Experts of a small language model: 96 SwiGLU neurons an expert.
Below are experts of layer 9 (counted from 0) of a mixture-of-experts language model. Rows are named router (the router's row for the expert), gate (a neuron's input weights, with its number), up (a neuron's input weights, with its number), down (a neuron's output weights, with its number) and show model dimensions 384-511. Each number is 128 + 24 x the weight over its row's rms, rounded and kept within 0 to 255. Numbers have three digits each.
Before each expert's rows: a language model's description of what the expert responds to. This comes from a sample of Wikipedia text that the model never trained on.

# expert 14
Adjectives, quantifiers and nationality words before a noun, such as many, other, various, American, German, York, and word-final pieces like -ier.
router:130121084100125143122146115094158140095133182129127158157142145120129155087123111106111139123157113103137152074159117090112159126128149110149129079169121152082132115171138133105087122127145130103107078109129125133104135101148123127141120108131145111161096123106153140123108146126097127136082098116161117124109153112098088124178088097138140147132133145137129122155126173110127083148144
gate0:143200123130184136104116080122172147135146117092162170147084138120154141141102113141158171142117131077111140122155131155123106146147115105098132150174154116148139140117112164079148132127127137111148148137120144100148111173181090149124116156119103118132096120145103104169144143120100118141130144146127096118128134097150160175096129108128155145119134080135144110157130147178158163139110
up0:114176128101122073125130124122131145130112182145151131133134115144161141125082157140118103134128139138126120124161153145110112143136136169186124101117164134078113088146135104193168124098107160160137123094120106120121146089085117118066102158184100132082149155147132138109094146115119102137120142133155105152164120114097154119159135120139134112108085113114137116145102143109108118132111
down0:144157145177131177142135157150140094109129170105079145131128154138131117152144132162087114104158142149094132118139156108131128137151126147125111108097079087139126110164116105140127128097096131102102149153125180125129143132164113190103100142120116095138155137143135100162105123148138161113167154134133143125088150126151120146144130139131097133151118125074168150160148081134133113185130
gate1:153136099103082140097122096103133160172128167144129143142132124139109140112099121166097163158113177129195086093147150099098134141132174176117125133123119134152173152135124113125085126129133140133167101110110108142107103109181089123139148073137164118158111118130142131125148095137112116086112132144127094162107109123122174135137126117131133110149143123104136119128118139102111102167175
up1:194129099143130090141107140131114152138132125136102120113123087096147088116129078149142113105138098135123128089114096123076104135154130123133099165090175149103126090135091124066150141091131129123105093125124114148109138107117119092145132111123164102121092155147139140091115142138128106136126127129130145134156153170116086119102135149144132086129117162180151165085123124134106198134153
down1:178118133139119108142134127149138146118196165113108118161117124101109145148122128151125120151103131119121133104142127125120150116091148132100095180134121149079099130149116132122093166110128137139133156113118136153074164095134133124124106133196117143063128146163127167148119146149066137169125089093133099136135132135104147141113138107129095087186124151148131104167115141118085095130156
gate2:118159114155137160135146111148114120111135087126132126128115161113095146140101130103138140137114116177047145137120097128133146110131153109110176130105083145124080143142141147156120126123106142111122097114120085156130111165142108135155141110140105120131115133117084074129173147127126131180121131095121136124099140137100145127141146111114133132152078124191117113173152169133160146123151
up2:158079133142170087089173111130116108165130110124123127150120099118091121110118153117148110132149162143126101145164161100137159136156142137149131117122112124087122141109112116155144118143121109116132136080118118101133146140113133146143134075088137088114126117160104125130132137139117097114130136068139128118133074142120121148149168123131112118169139156120143119145137095118145139127141
down2:130143093148075132096101137102118130161159137116142102095109143129135124152131147102133140111128096119118135145128116099174188139094161162175124128108102097122133084119144104126064108131119127131140123136126123169125161135098112135135144152119114097126117154140081121116134182119127102078134101135146170140154115139116124092102109164096116178159094144139135129116133100132143104129145
gate3:152136147137130169122142124142109156189159128128122137132135081120094131137106108089128151133193160143111157177141124147119123127128146097133085175071103142140109091164131172110110137107083136128185082093130131127110138109152127143144177119154127138121147133128172103133137135160120063134147091134125195124107114111151100166150132126160165106102091144129171101102135123143140114119121
up3:099088125117181157136109142116124103139134084140150143105120126100090110153171167135126155164125113121126125088118105134138098110106118096155132123161162094126144125131168110135123129097157121118141152171140140109114166133132099115105152143111119164153139128169112137147115145106113147108129084109123168150140130107114134138132140132125130156135121115136088128173160145164147126093080
down3:111096131127139110150091112150137108130100166125122113117107206136139092125125143136158093158099107124141169134141117138095111124114116128100142129111116144134128127099115084093139071146123127122141150125152125099116129129125132160136136107084074158127133105127131129123144142112168111105141157126110116126131135093081140087127132106175119119158096165105117146149088136134159167176125
gate4:099114140112124132094146126073147159130105108125147097102140147171144132124081158165087116128103115154133137132130123089072101059142119152093138144110093141122144135119105128118151140122117139148135132132109114119116092097080101140129128132123123107125115129142170142120111108128123175114107146110142128107096128136098114135098139130113116113159131130115112112111168076122139123149146
up4:135146142151071161135146150117136098108109134151098148076103106127189074136145166098182136118107113122151134113114136115163138119105127112097173125129172131142169111117113086162128116095124145175104105136147140093157111118141183131151146151108146115088133136150127161150135141112131088104113129117136127143155109125101124128129098126116111111109093137119131151139187135146128122099148
down4:139093154117126132144102130138146091113131116142171139122158165140130114137150127136096150153135151153104147124103148129116137107136143145117116132132159149156141145117150127123127113102103129126121139071147119144119125107104189081171103182152143111111131130147137110176141133121085128124105110100127107119119124141060110091146129120149111126117153168127123147128156123135084134129115
gate5:103133104087118156134102141097122088073125123132132142130082125146142098149131127150197115084103147123124115160131114133136142162183130117160125091116125173107144178149157134142164129165101144143117130154107108146066143127120128114146124189129143134086135134149119173138143134127172107122112106142103133138127084113114168152144112115173100173141148118107145149081117097139143150128115
up5:128123128123173159109115154132120160140126130132128114141116090132114146109173140132129108128076128112125120143137114113134178120133113098090127157149152158163161163124170133112139133143151185148124154162137106159117162145139124090117134117102135122109119156088125143120146076158127094037087104161131144164122163074154145101120128151144159116160166108076070194154120112114144155135128
down5:123110124111156124123114134139151146151124173145101059087101121130062112138101108123142078139135129117101158151123164121163131114156137137109119176112157105102154141074170115156105133128128093114119123136077151153117108134129127116108159139144105099109111140151109122093150134122124135063107137144143151133123081117083129082159120144117116151115148128111131128125152129144117121139158
gate6:148113160125145097161125120120143141135108131177078150094112129136136175128119066088108125094099124107161116154135093128097083074138128116141143138143134108102131137134159114124162148122120118108111102156138140119138162105133156123123130111150127123169120118141135103184142152131128127144130100100111097148122114145139146136090116128164180132098124147133114155095122143071101133116136
up6:128128161140096134116114100113089146167136150135104155139138154124105133134184127120128107081124128074161183132143133130107156108091140128110143131122117134057149102133141099131102135174125078102090126124127080093134122092111135112135112103124071106096118140179168127165121167144131103134136122135124092169123151135132144155114117116141141130141126142171145138143153142131102119147133
down6:115137174120132121149158134137099130125165154162100137128127125171125118175140141112136112116183122107150134129120113116083187133149110146146129125106125102087168137123136127117171135157177089133154170128085160116121097083155097092133125181138163148157124108092125114157112098100091091162101101084141155119098102135160145183093153150146136177095116148120111125142099129114143119141099
gate7:137111153118148082144060138156157167155124091116111143141189087132071159092127165141110135102100125129123099122137103115100116140161143181126143101148162138129138104103102108164154127159119117100138133126100117089111152177118130132107186107129097119112143118154141140134147118107118085144094080162129126120066103124139136127140114124136139117166117145142080115136115097162106125118131
up7:153146155110124114113109114139086102115120126155138101121154112123141072133172120132098121149115123110161126132080121103134088076129145122101125126111112118130122137146170120142159064152108147159136147135166129105094121110186129129134150071101097130122098133094121163168114089109154118092086099133120141128088133128126146083169199136128162134071113138202136154140126129135140101128101
down7:130103178138114136094098119139124123152098148130125130130090159123120110136160099178184156114108121100125111137113103120128130138154105190123128125143133135134156126119094164134106130096125066104147157109133125165129134125148129145143137154125106091143104100108138134130129150077148136137130115148110130115185109156092166128129135129125142168069113120112136147119140154096117099198144
gate8:119144133105082149137140136134133121136112137133140091099117179131150135109115121105092123088121123137137114135143090107123128094150121149138113113130083199095104156110127122129113135115135084139139107131108124150146141140119157159129128118112129130185136148127100137098144156108140149134095149130145144112106104097061115179127157096103105128110132138202118089125123109132133125124121
up8:146113092120107181106128115115092105147117143119143133108154172120098136125113143089118125173137059100162134157120088053121128163127140126142116122111125149176120126100075144090125121146133151117109089176127042112147123144118105112115094148088143118145182161125130130127157138089135129093130132103169162124150148108150126144175103084124158124128136111100140102176130117138121125143153
down8:133158130126155125123118101115096129134108128150170150108144141136114146131102161138094165163145115129133126144083136090117118119135158150099122167131170158105140110115155116140132109141123135064129103093122088087156135166132130108132138198185148106122108158116127139125120171104157076116135120138171129122155143144152136142130138107137155142089127128108165136148172119145194134109112
gate9:126100175127133105189127134145129125110146148117064121119091122087193112127155096142173115111093141128155122112125125079117122100133107113139118126140120138110135132113142118137157116116127135165162138149136152121137091128142156121117172111110124135120086106180117125106114127105155110122094122137150143158130131168137160130115105096138169144129174132144106169112103142134130124157114
up9:111145144099157089136132120150117154088146155132209125112137123120175163129052129119123136078136121144116124132128116124163107116168113151128154184113167146115130111121093097169156127106138121169174099100140130120131114129146156167168135137136156110154147126128120130129125107167141108127140145161096148132161115135121181127118107100105126147116102127128155109152125117093121148133152
down9:092099140134135154148147127158114137104145146209128152132132102148100121160203116130083147125118111152100115176142132078098127144133133131134098076108130120117143127103146178151162104116128113129144072127132148165144183164113131132148086106138131126148133152138116131131148132123163144125128128133106132155070129120139132179099097109111123095119096108114127136147108095148100141158171
gate10:121153116135111166128099133122111083145176091120133135069104104149107114165132134178179076081095116133116084104098139099129132140112078104116105147132159141163118096139135115089115172124152128136078110145137121116147126130140166130133135150115128074104128117144118163163127151121107150094146089149177114115151160123146125110148075135135126167103124136111125131150104129105110121203140
up10:140141143107146110113071152147137120140146156150126105153204114145163142132138105190089114129124105113148096122127133123164104124142130112149114140069144082138085093124179150154151163164148090122128095125127135159142101103115127150098150127178103145135131116123101087110158139151118127151099112170088162123133108128190139120137081129151096139122102130090119131133145126123110110175112
down10:113149129123159148126081125143138140127165108130155102153101103117142144167105127117159168126168126131152174130129160131133123111114093144131135152151140070144129101145181123159139108133141156143127128161114171083131169134121133096166105148122175108167142108145098122121146126091151145142122132117159125093117115170142139107157159126142125076141129096109137205102127159107118152126132

# expert 15
Given names such as John, William, Richard, and first words of entries after dashes, colons or table bars in credits and species lists.
router:137117131113133134157095107085100157107135128095137159179150159165104131135135137119100150135095122088158167122150139101086114147126156125173132124118131123127138128138150140143102080109155120090123100112116157066107123108110125117148126150105126133114124118136150178150115151150098102132116102137108095141095161110117142140119135108132097111179120134118143110164129157146120148126139
gate0:148152161110171152116142141174144085104104138173102132112131131090136162129147117115070137126124167095101117134134153153144144185149126149127112089098164103164113106073115121126131155093127164101160095087104115124125110121101117124112157144108111123130095126125140141151127119109124112130103118126108112124109164153140134124089140143150138122132141129141112143122145149100115133128089
up0:131106145105093121115150130103164140114086128104110127119134150106130077128174132140090104138136130136175139128122136095155088095128122119096098149107126132123156099104127141130155140088113117140111112137086106110131130146144105146134113102104144108116170157140130170134153134152112148123122127128145130154123123146112146108152138109117106149103138125117133137095118121116127128115113
down0:150142084115210153141117139179202066155074097128139064174109132123118141147127068131086140128107090124115119172126108128113070136093157125135148135130100095130109158194129118102126121113137144096148156148112105111129158147102131133125181122122111129101179112158079069141131119128139152094143099096155120110121125138145107112134100122125121113151131135141179104124176132117122164131135
gate1:119151129088128110143138115099059124115103171125154132128129117150142128105115169103092141076104148142170126132119170117128141136201092147100115218150091196083123125130126127119125117117157109132127157173171169123120157109133123112118207133153136140179112147155128118145131175133112120109144109093140110117091171119122161126150120154138153138115126142127155124172108116135115145120111
up1:105100127141168108146142149116154111109087140139144129150122131138117103145100083139136114126126129142154088143130107143163122115156123138149108125175121140142153195094116112123106101121117110130147106133176184105102126134140104167135112111107153131116160086132131084109141092121143106126158127124136100133143166105105165120136159141070123146126091132126127152174119128123113179119142
down1:151159109109122126127089104124139146097180114114141132129128113132127144127137181148142190099122132121144105118129180121134117169091109133132127127142143123122158175150113120140088131151096152120126137143114120100125146127117123170140089123149176150124138123122108111179071115083123143154104124101150099080086161134120134149126141130119118136120147125109126136140089112104120119138146
gate2:097154097133092127117094130079109120132096083159155124157128120085115094151104129134121131142131100115142109135106151121137159142101066115154155151113156135104133103140114138111113143114131133133119121143103146119068145105120141102067130111114119122149150152152089115127180140141136131105128116116104161141136089149156122149108115132121147127083131117111143143123112161154131123143128
up2:130098145147111133147146110096148139114093148130106136140113151180154139073150160113152110124169131139128120134167157149152148098131151137086114123107120165126100155131107122096125109122153143113131153124120106178139153080114142142086135151084122175112128117148162131144127101137104127144159135084126108115084113111124126140149100149107147083136093155149154105132157141127120131133142
down2:170122130090113110104145126143127143133108147125137163121106175117123109127099172117095144178135123120113146140167119143135149110120132123149120148086116114165130100098165134108129131124151102166085162157131151117123116129121113126099098093177128110129083153117108160149139139119121092116084121181138114126145116104143116165166130148118166130120108111154135119089165156131119104118113
gate3:134185125142137136109167132123153149123156127111142118163111129103214133087154137109111067181112118111086128135062129145122126134163128118148129160106105148118100152140123110052129136131111138155121109116117117121085096132157132122133103154136092120106153108105160121095143148112115131131108117124098142134099141167141139094116127143172131158097140112100128186094086101129137131158152
up3:144127126127143143154113124180151149138112101146081093125163108129146137166182119141129098087124117157086105165088102136134097075106165105101158086119144136085107097135151155122097119098114147133147138153113122093140138119124160144120105101070148132088093152133153148098164107129099114152136147121101135113131144117121128113134181110120127119134148102134149168116163117138132133138143
down3:138102132128127091127098145121082130112121103108110130090128147179143109139154127108085113088124112123145140110072118124089091090084164120094140169126096140157085134063126110104117109114124108131128145099149118101145128110126120103154117083114119121120123138112128159170094107151117110075089141120129133131151106094088122146133133124118144100132134093135114166111103146099093104142133
gate4:179120153153131136164138127085153143133138111115123139118116141106122112106137160122128127131122141127118111126126146083140133094094121120134155113139130172098105135131112092134117149135114121130158099110163079118125119131133100126069157105137130146085132098138084094139138182132144131160063120132150143085136069167086089141142104128081091170095083138156162112122099148127127134102178
up4:127134121108143123110125142108108172164151093080127155142126131124100135130108123135128152128127139176131162134140104161088193128161124101127166118160122092136105085164108095135119111107121127107104118126113106112158147123093127133122134162104126126114141161134152167126145117148125133168089106121147065128118129132116131081134146115154130112161137110170143081143126127104128092165137
down4:171149133106115142117128167135144096138168122118127128131121117144084111200124124155145099091144161088103130140147127140095152139138136125133124134140135157135107143092130114118110090098137119125133131127114139096107105131131125129137144111157135114147123148102163143146103104154143092108150121133138168126148081130097165151081113084140146149081148121111175125125127118151119144155178
gate5:111141160148145145164067145145097118145125109147124140163141145102119129114125109154138124127114093103115149131150119150128145123112132129096138123150122149066185122131128100121122116117143107117126128131143191124111124123126148120128131102126110093158086144135116123126127103083185123161157121120149125155117109077115131130063150137151099116101130122099145095135101106120078123118098
up5:095121160174137124101116116153112104197140093131131149089177128108085149146074153085091119114121108117163142124125134092127176132079129109123142137103133160095158137114093119109135150115160141143125129166118103144142145125131111144160121135154080128097122123119104125142147144111139144097128163132137117159125148111124145090152122148093133109082142158110117073170145154076136124151156
down5:142168134126107135141146109143138142176170177144137140133132154096162121116104157124057123125145114133123106148162176126158121083140116150154117136127137148137147139140146121122123144145099103105083104183142148124119129140139126152107128179152137116144100132112180132135103088090135117104117096142081132142125100134135109142133096111163149102159119079118116104126070171131140170140089
gate6:173133148108139133135165132084097120119111158112179122164122109136124145163114130106133160117114114111098111113130161134161142124166138110096128137096143091110156118125154098121132101149140170105125110156150142149100124130162103093120142113076127128174127134099151133171091126079133112162129088141157155140080149140137150139102138143119069178124185136108143117142109130131137139123155
up6:165088128160119092104100119127078145103139158072130105132108153101173117133152153165109145102116128109117105116131128130112081155189131097140159128126125135105133083128121137141130150081113134114129089150114114102114123125099117111128122130162112170131109187152141114121113162105100104188090109082143112144079170115102144149162145141155116144105102153132115116155110131161103172125117
down6:105113133155113147198129117118089158145124153125147156103167110118110163158141121132130134094121127158104159155096133127108150101144123157126122163134128120166236161137122117082117110150102153155126128147085110120153104085173125096167185134148120127124155121130157089129115136068080109111108129086117087140133127119132149111093112121135166132112132131120126168138140128109112113109110
gate7:174090124145072068116125151161146102105151145131118142117086162118111151138113127132110135135123146109137145093133085130115127124120099123118125146126136113078127143159148157112109124131103124131119113171110116089127133115137091122169124160128135162142107161155124152142140126143122151145079116145130143120142107114132138126140114122112143116115139081086139113079092095188170107167143
up7:106155145137144102129145197165146108133088159130117144121117108137138173145114097139175108076121135158108095146138097119073120160137128186150144139076114156112132110116186114184136114099093113080140135173125089117077153147119153095141134126104144129132181135148088149127111128150101111136157121147100152106140139146154114199150116075086125090093097121111087141113128117124150125132115
down7:128134110098160121131130124128119147136128167132147178162116118122137165134103073134123112100075145148143143134145154131123119150148112170126151117105136113077097081129096096129139167163100177127149092108134124141117117125094102130127117143139147102114095149110090148136115141148145152152176127078173110145121115158129112093170112122108133111078128147094125155178134129127092103121119
gate8:079083141165133078140135141107124136124126084124115138099132099143131155159154110145114121119152118142135139099174170130162152158105099098139142107157124187121146131123124146124101111155145133131130117134101115152135112114148133139079146145104093116099118141132136066140142129114129104155099098159140130142086088143140128086115133123114096069141170110137122104108136151118143147130117
up8:119157099105135130134081140130128127166125127108105142117124072078129129133128104109102129164144083203149121158108129143128145093099130152149123120129143133139128154135113153154112120161085109092129107100107145096128115114154138117115113158141148163145123137120138130155182108138120108124109113112133106094129165170113127139114128154158108093050189125134149084125138121162123151139148
down8:152134158149135105128120143132150138151183180144124128124076155128135126177164129116107124128106141136157124139127093132142111126145110159145091132135115145147150116145143174136068118112118124106133128115073164147161160108094147145113150123155153126135118136118111106123132135160120133142151145155092122091130166168089093129130114161123114151176094174105157139108130114128176092157141
gate9:155097161100169104128148124125164091165145123124145144097112123125096140123119097151100152121137134105119136143083147132110125097127139117120131135166149147142110145160027151084135111081156094116111083130112106088097166110146116124132154151138142137111138148133089119091147161117115095102118137114079118133134138114105109104103137130077123091134130122165115104126128110129116128085102
up9:150121126087114138089104114145186125153124122126155089095121122122124144090091068120115134110105161100101074162155173147146107128114165136124129143130176070123115099108084163129121133163124142126130119182145159145073129117179144119112156141126155141154156135146143129085111149156141135147149126145114105126119106115104147122115128087126112143129131153136126139130123104091144146084129
down9:102127099111125134144099161140130130149128130153157121124108146099128133144113092111146123107140151126128150099095108119130118124119111157115145130139132160153089130138122093128127078125097121118129124137187126130141096124111104130095093132153124102107111149135104126158145110093156170158166153134157080130159160165095103145175097116137108118124094115167155095168155135130114126140125
gate10:128113129126129119159128095108113126084148141145127121134146129113100122110101135145143161091138158059130152148159134114120086154146099162166129125140102135123129147132129139129067158139119142129147153127126122174158148124127187132163118138114116129133158124124148150153151089136131072160121120148126177135078147112098139150143138128184128149136131127094066163124117152101052134142165
up10:147142154153156137153130134125158104180124138169117130108128095125159103149121155161136146152126110138167110100153112120098179108168136151136149131122115131110131117084122089111135163119085114146156102161141093116115111053186114143160113111137122108141149153146123129135101116122133109162148134130134123124146094105118126150128079106128065139135118091133152149102144120180119131067109
down10:136147160087117133110153112135103132119111114173151137154122120125149102103140108110131130098098113076088118137151132158114155090147142121193109111110111131120113114126154140127129096143109149160192160142180138133126134143112124141118118106129107159163143072130115157157179147097111104157116157123147130165106168141120108122151100100128121124173120120135148119172088143121081042145168

# expert 10
Biography words for occupations and family ties (director, secretary, wife, father, born), his/he/was, and "Early life" section headings.
router:107077093113138120143161120091104114112135108121121098149114131132123089117143080142112105157120144128112174164173130139091117118115108120160093118160128151113088094106134140097071104088126105112134125118137170132098137106154119119074149097152136139116133125136175143164138136139147140079129135165115132106115135084162154142165125124159136151150137151122147126077086140144115149157127
gate1:133112142088117136146110151126151132100139139115119081111120149165127138099127147138129131153122087124104112143140097126128133132138062133119080167123094149138119146136101147113103122132120151113121119132075116136137100155157147120109141091132165110110115132131107054138085106139123103183163121102107165155126179115108120141147153155159134128167146200137170117095110122142142115141124
up1:106156119112125121135100081125103122165122092139142132129187150105099132141147128131137089102146146092137075119104142134126122100100157120113108130151122154121134136113108129177112121195101116101129067132129125161106132110122120126124126091114136137103111115122135102106072142178132158124177114138112138125118119120147151097113106148126134146133125104134136098114110146186157119134139
down1:149131139139108082081139135111196113129109108119132157152159076152172110160178144182088090166144153126136138149104167118135124148134116138110145150127109117154119119085155168114149123136100115134112158121136073115128123116150103132094106153150152131127152115130163109168152160105102159142128126154141164151111143139127158138174106169115115113137146124157108137144144120138119116128153
gate2:155112140153079098180150069158141189138135138160105133052177129128100105093087172094097142126139129143071091127154114145122160156095091152122139099171125091166143097158118128141142129105135111147069083113141151110123123117096187170116108152127115114136153134193125135121097137106137139136149084104138121160143135121130109164109128123143144079130129136132112125161141127138117148113124
up2:156113109119190146125128110107117165119129133104168139113128089161119146107125105111145094109153134126159156085110109161104154122134132099147105096166109145111128139121134076148113179166101097127120103172133110128144127169123114146161150173117129117123108145099088098129118132124100142102137117085120185166133140155125135092158152120113138152153109118118111128107130129137167121116142
down2:117134113126148183093102078104105141140123152093132141107143110127152099102125126129131089119153149107132075147124092119169140184130127156134163114172131100135124132148112079129143156110167127132098125125119127095125122130126160145171166159128130141131099101143129125127120124100153122152165102087099122133101111127149144128116148120129111073112130124120132125162130132137156159141157
gate3:090079078105124133115143118098165151091133163139085139109092127096137135144120120177109103105134153112147115132115124138092141118128131185100096162187111127138129128088107097112152180101160115126165106176127121128157122140124118144127144140180164119146098117136172131170121154138110076126098123129153128104139133109135130129091115109100127129117140113096123119124156086101077141194097
up3:132112110134134125139150175128140111155127113094121112093109155120101148143160119111165127162133149138196103195146087152142100134130131142130100131122136104125128119135129127151141140089144108119130076089118132149112094128139135119102121093155154098118115109112140166146093093109130164093169147124111137109131124141141131140119147127083103112153116129118135120135098131149130188124121
down3:108068148131124067134129123154141118137115155176119127082141107149130120197157124109118146123117131132090143153085109105150160138129115150153144093137131116113169137120135135129107103147123079140161154098181131122151100151121092112134136138125194115168131160130129105135127121139105136162123110134118133149109130105111098120130124144136124153112125103135118146124133129099120170117116
gate4:119111137093067112116094128130140139076139132162134153130109136163144094103135165125145133162087069129122147140139108120115128127111158113143151140181124140116130139105078147129070170114080115132153128113131139138110103150109088125141135090140129139134139113158130107137167128123135112165068162129148137102123109160078146123179104115125145167155138120119197143130146098091104100115126
up4:140146127131108137135125126118132170118117114129137121159137157185094125170138147157140113160153139128140121132151093117092132156130158151101086142136080137105099156162128149136131129088141163141122173090138156119143198127112130121148130071129145149146105121043122138074104172163141128126120138128126112156160148130123119119130141098094153147147138155095126136146127122158108157117138
down4:087159184138088125098100078113177141097138128131115151139121122124151125085107118117159139111134127102155150169121096121097144112101178169148156140183144114147155147119153113132128081079131138115156133111131140133138146172157136151139098103133136104116105103134158086110140123120100131121128137113144147113129095143174067098182143153181124189147141132098163122111145146134156139130137
gate5:167109145108098143114171121133105107119064098155116096151136104118126140176117113115100137107105143156104123164176108115112196135165114124141176121131133157176159110131104135116145124093123116124128103117101117090113152118131086084157119164107134107092135178112095142137105151104134211155151103095131145108147113137113102141086163106143125111099145114127180130122105151141116137159138
up5:151107082137097102093116127156127158108138145155153084138121130097124193148124139110143104159109128134138115143111175112092117100095116130139177117119135112078163160146093121130103121154103122136114144117120123188086116067091088130109140128124145173117178112118136132110131140158095099173137129119117081136151144118121145140088130124153095134083119110139142161111108125152130100128131
down5:117123124095118159136126122141119170156139099151133108112214138131090154163128108098132165121138082132105099113121135106118125140087126101174135142123101117114137141153140133134121118117127111116173090104117154153107160107081113128133125139098114149105137123144123130138065121120142134100114125150137125131135118129132106139134117120088094166155100077129100107120149105134096128132146
gate6:095134085133092119107110142086119151133165172108130114136084095176074095153101135118112177128103136142090136118139120110118100123117146106162169151154143124148143141141094127139161136099141129126106124160074112089120138150185126135117120132144175116151125152146165120150103194113145118081094138145134131133134113133141131110158107160161139103139099183132137089087164100136110136086139
up6:161155120117137157127081077164091061118111116117127106121111188138107116081150096138136155141093122117106150131118125127098118105128173133116099125173145149131121087120138107128130104099142133135100115120103118107124162128078119103119131134108119137171121096167147120121133125128143083087122144151083129137145108122128106138089136127155130136102164149097132187164139139129131094175112
down6:082114130117118159111129192176142139110136113148117054122127195160130143152126131111138128088118167087128138144112138110121165118128091141198093146142106140061108154106159113141132134119126102167126113153135133133082161120148138166146145118093130126171129103133123112137112131132141108149100124143118148125120072110161131122154109142141102112132116096137125119099143125134100133129133
gate7:128111136123115140131168169113140163117106115131124123115113123130084127157105082133120121157143128141123124099122133132130164104101144111148070116136147111087117107130135142147124133147137088125133114134102154100148129127133122136079120127129110114096135084110155097172102132131173131059137130174122104166123128109116133107145101110153105091159097124125134124122120131116120157154115
up7:161170096148113089138129098126079143106107132117127097121120114142086142116164160102154135102109109118126074135145109144157150131140137157078132097084116145075152178126107148164120118147114151188145149141117160123135145152142149122162161147095106121136142131118118140086143129128137106116111117131116133134133120102119113139054153128138135111163114125119133143157140159129123120148111
down7:123094152175133111133088162118146120118153139156138132139148119149138098122099155140133108167150137145120097152135141144114107107164126133141109164159114129188105097123106108158113145140116071110135110130174120139147104130170139109095122130147124145087126113131172103101124190086100114140117152139113139155126147135130126156150189093151146143125132090113165136135094073105112156128097
gate8:100147128123110084119157128129145104185152137106143122112129167131150144125122126087152114132150155102144167100131098142127103110124106113094133127131095140164102081099141124114102153147115169160146178152114098125132154097129158145155130127109099085106157158102155092134121128108122156162116139131099139102115138125124112129162095105122111117110128119137156114129103144106094168147137
up8:138108160095132097125166116123127111096111091092096103132120126132135095148128084132100148105145119135134134106116127148143120106122163129147162103113131150117128163135132123147125098128088134131174092099085126123169124140162124078140133110117160099098111105114107172143140120086108132119089147114148123142126087141151111136129095183207089145164169125127158125142134160131140138121103
down8:112148088136141113164128115119110142128125132163131131124082154140118133125140145178140081133106137124074157120116072141161150163120124126130109140141075095131109074109125136124083139147150117195147135140109117139121144129141130127073126126144141114139146122146123139148097150153134092155139131193103142145167196159124163088082152113138152133159105142144104110106121142130129125120185
gate9:132125166097175116192106141110082135147138089178170099131120123139165123129169124073099143124102084110126146113103135076133103113156159108092101149115107124137112167088118112131112086078159152147091125125132154142112151153171158084117124132166141139143081104145105081137153082108166134132127125126124096118139141114102137143110104135182130132090137079124111130145127122117122139109089
up9:128078183123145128125122123155129142107116079120132173103141129130138117112134122129069170140128116108131105149135123035042115141193133114130147147133137138125129163107172162132146115157145143166146141153125125136131127128102101137154120121105171115178110150137120161122194166148107128130110135105123121171119118159138084117134142153112122108105135084165143080153202101116135150154129
down9:141164088124146102073105177095124140156129159106142119131081124157164119134103152178133075160112154109122134132123159156138148091119134131140122096109123112145174114140159133133138121102109179132135097129121137122145105143158153144118108113115080124125170121098144114090119155135145121128165116157110171127121113132106122141122113132135115156134157131083139079116155113145168123143095
gate10:163119123117143134129133139099106136111115109158166128104096136124176118146161115083136104138128135146092138128141107122128123136144132107116170120144155117119103108149107153129081106102134071129147136122159174175115138153115147094115143127102145128114133133099122120159145102124131183172111124121101149120132149124129150116116108105126145154141184182106169158144100046125115179145160
up10:117095129158121131160104092132093101158101161145137131141118138094118160171139153071125096150128130188161147099127152111130089102129160144162124128112115135128093080119109165123108129172140110109064122134137126173083146123129131155084125145176127128165136168162155140127134153160134122136113139126102149101110119138139118124102136088115092137085112140147146144138051160117150132136135
down10:145100158153185122110114121130102155128106185160146114113147145134079108078122099168146114132124157119141135121127082129163108100103126140117109100121142138130147149111091129124119127182114165144138102145131141133100124142163125159114122117115145142137155133129132138129179137150137144132131130130108115109096119111115121132149139092122135137150128085137105107120088120133122169124169
gate11:136083141119124173165159119147133152155151154130140126129103123169121105072130144110127095160136139149103143133106100099157129165135114084111170178118114145102133113171131157084163103093133138131108166078170127108128092145091142088131096174129130109158136137139126098149160133115099161140114111103141130140128124143120131141117116127125123123127104083099124109130145094136128156156120
up11:127117152132133153124134138073147085138128182137110119111115156146085132124148144149117073114105088169173097122143128143127136154094133120134121147135106104121136126079103119111129129135146114136128125147077119158117092164104119075118180102145122079135107126134096149140154140112116127111127106123167154191132132154142045129134173118099161103118102137149136121160095081150120124148113
down11:113122154199143115131153178126165146133132142114079140168109128138095110136152123129143142167084114105155137129132155150155146130137107133121138120155179129091125132111106111127067138145139102111133122156130178136129107163152125143153115099123122132141132122185120140124205103118099151102115147138161106124128105139132096117153144104106143140114088085094123118099143180114104092127108